Weights of a small mixture-of-experts language model, trained from scratch on English Wikipedia.
Size: 8 layers, width 448, vocabulary 8192, 89.8M parameters.
Below are experts of layer 5 (counted from 0) of a mixture-of-experts language model. Rows are named router (the router's row for the expert) and show model dimensions 0-111. Each number is 500 + 25 x the weight over its row's rms, rounded and kept within 0 to 999. Numbers have three digits each.
After each expert's rows: "mostly gets" lists some tokens that are sent to it at least half of the time; "raises" lists some tokens whose logits its average output raises strongly, later layers aside. This comes from a sample of Wikipedia text that the model never trained on.

# expert 44
router:516485486457477479468485502544509502468540474464488484513516496511512516462492508547462470495490519512501461477521500496548502436525422479476529535538521484490468485450495533498552500512507525469447483531465527528450475541487496538477487525487508510470542466500509523534449496493524530470494519506522495502473543568517469476459451480506
mostly gets: " Museum", " Association", " Institute", " Hospital", " Arts", " Society"
raises: " and", ",", "-"

# expert 33
router:507487505500525514454492476496499486472519473461515483448487524470494466481535510494526500521507484509522495533520486496451530478484464468482505534510504486510478496467455494497524496496497498521476512512512479502497484469502536472469510534523481491483492512508540448539480479473535521486501492530530486521490493517481499475518530481532
mostly gets: " services", " children", " works", " students", " groups", " areas"
raises: " of", ",", " in", " on", " from", " and"

# expert 35
router:446501476545535510487513463507491512509490475495509533478487517528523474460509527484512510493498531531477483535499465556460486479495470513507516511504485508526472534481504496522506496523499481504496527494517511534505512470464523477508539489527465521554473473554526478485509488498501502481455483466503508532474509516528492482503527515484
mostly gets: " ev", " inv", " border", " cost", " rail", " Height"
raises: " poetry", "abe", " poet", "olog"

# expert 32
router:534504475511535486497460517464510535495511503505500478509486491538478470500495524531488535500502523462491516507454506497498520540492558499494519543514530543493501506501534485422523498481473479550519513509514519435530514472523491539505498459506536514529499511502477475471479478452515491520537476462518480507471537493467525468482503533528
mostly gets: "finals", " touchdown", "weight", " championship", "offs", " Cup"
raises: " Story", "acter", "ication"

# expert 23
router:487489478506493511542513484513499486495514504532568510503476512493510458487507514501476544506477498489477495437487517474537509516519472531473530493505500484475515544493551475465494518501513500464486494495470488467519454482506525534506501504491483533487473470442458506492438476452518504520486474539505519514509532533471464468473522512521
mostly gets: " episode", " Nominated", " broadcast", " released", " premiered", " published"
raises: "hill", " general", " ag"

# expert 34
router:514536484571481544503496491455510503502500521542462518528518484523456503525494507527495511491500510477507505451512560559474455482521547501520471483511490487510507502506513530481476501442515478521491489499464494489507483485524462498512527506514513518503506519486509510445541486512481494540552498479514472512501481466507506497551495527459
mostly gets: " Succeeded", "=", "List", " Authority", " Many", "No"
raises: "=", "After", "Career", "History", "For"

# expert 18
router:539499504470490464481545496509508526522508472504530508542517524465494538435526482483504505487463523526513477518526481507504512508504511485466487489513518498505487488473489502467523503501464477518456516507492518462501527490542492478474503515524487501479563545495551495546447497488507513489532473510522496471465541538517492546490469502511
mostly gets: " under", " President", " Minister", " father", " director", " son"
raises: " and", ",", "/", " of", " (", "."

# expert 9
router:475493481491486489481512484521528523517455496530476526575475525494546461493508511485509528510475487445511524480518524496482515477477511473510497469510502517501525478514530472539525522506488492511474487466504488476486530481485445499520521513531531507459522506491489530500571544476514517509532477511463480493476466509553497527572535548499
mostly gets: " subs", "Se", " trans", " ra", " fa", "year"
raises: "min", "ido", "l", "ns"

# expert 22
router:480460530528469517519457498476503536524503529472472496503517517497488463525492480519494492513534514507461502556483483496456534498472520508491511525453474476519471489469513521530475514474522494507552444460533510515514477467469544471495559537540477470491463460524546543486508514507486484461466504452520481513445473530483512483534525485516
mostly gets: " at", " near", " along", " towards", " At", " through"
raises: " the", " a", " its", " an", " their", " some"

# expert 27
router:509531518512544522497472531480520487520500512530513467504533501466509495478506525500500512503503502513501516522452539480445473537508487503493511515500493484497518501515503462519529520504505494511475498440532495506474555518506511492495505524475480508488498512503553516503479539456524532496478496504512490535512494492442487486528467518505
mostly gets: " million", " become", " became", "000", " becoming", "500"
raises: " per", " ", " to"

# expert 13
router:471520523459485517544489553460500512540513486478489517498485501485528474493513519514477505510478518498514489530491490508480521498491527484485518499511495494499540515451542544468476502481540485518494484462535520490546508494466529480505529540515479446519488473515514507484476503500491494477505483527511506506455490496483514513580514502489
mostly gets: " using", " wrote", " ret", " said", " tells", " see"
raises: " the", " these", " a", " it", " this", " all"

# expert 19
router:495542469493529523502519497471571499517505500486529482538472483468521537531492472461491513531487495501496517489493510439504475521545510524501495507461508509535517496554537494532484486499524492484501525519488500513495508504467493475476511496522527456481483524531542514494529483525522541460480452526471523500533436495541549534488521500508
mostly gets: " $", " [", " (", " £", "(", "["
raises: "19", "1", "i", "s"

# expert 47
router:498540526502515523494493521478493501503526486517512543482494453480481487521511520520515511491471494542462530502520515467483512515499524459511519483516494483510490478535492486540475485527516477517531555511475502534526511514501493512497508502524491487500494505494481543520506459493476513460513494543473539497517517494479479509539472485529
mostly gets: " However", " however", ".", " but", "!", " although"
raises: "\n\n", " In", " This", " However", " They", " While"

# expert 30
router:509501493519502517496544499518524500531470505494450544517472492447508523531503456474469494498515494527498529459500534505491439479490453519520496507518490503501507538527501475481524531497528473493481496541476510545489500548449498522515528507514489496511484512517530513486513483516499530529494512466474524496533486507553532461459469484507
mostly gets: " \"", " '", "II", "RC", " “", "SA"
raises: "I", "H", "S", "B", "E", "R"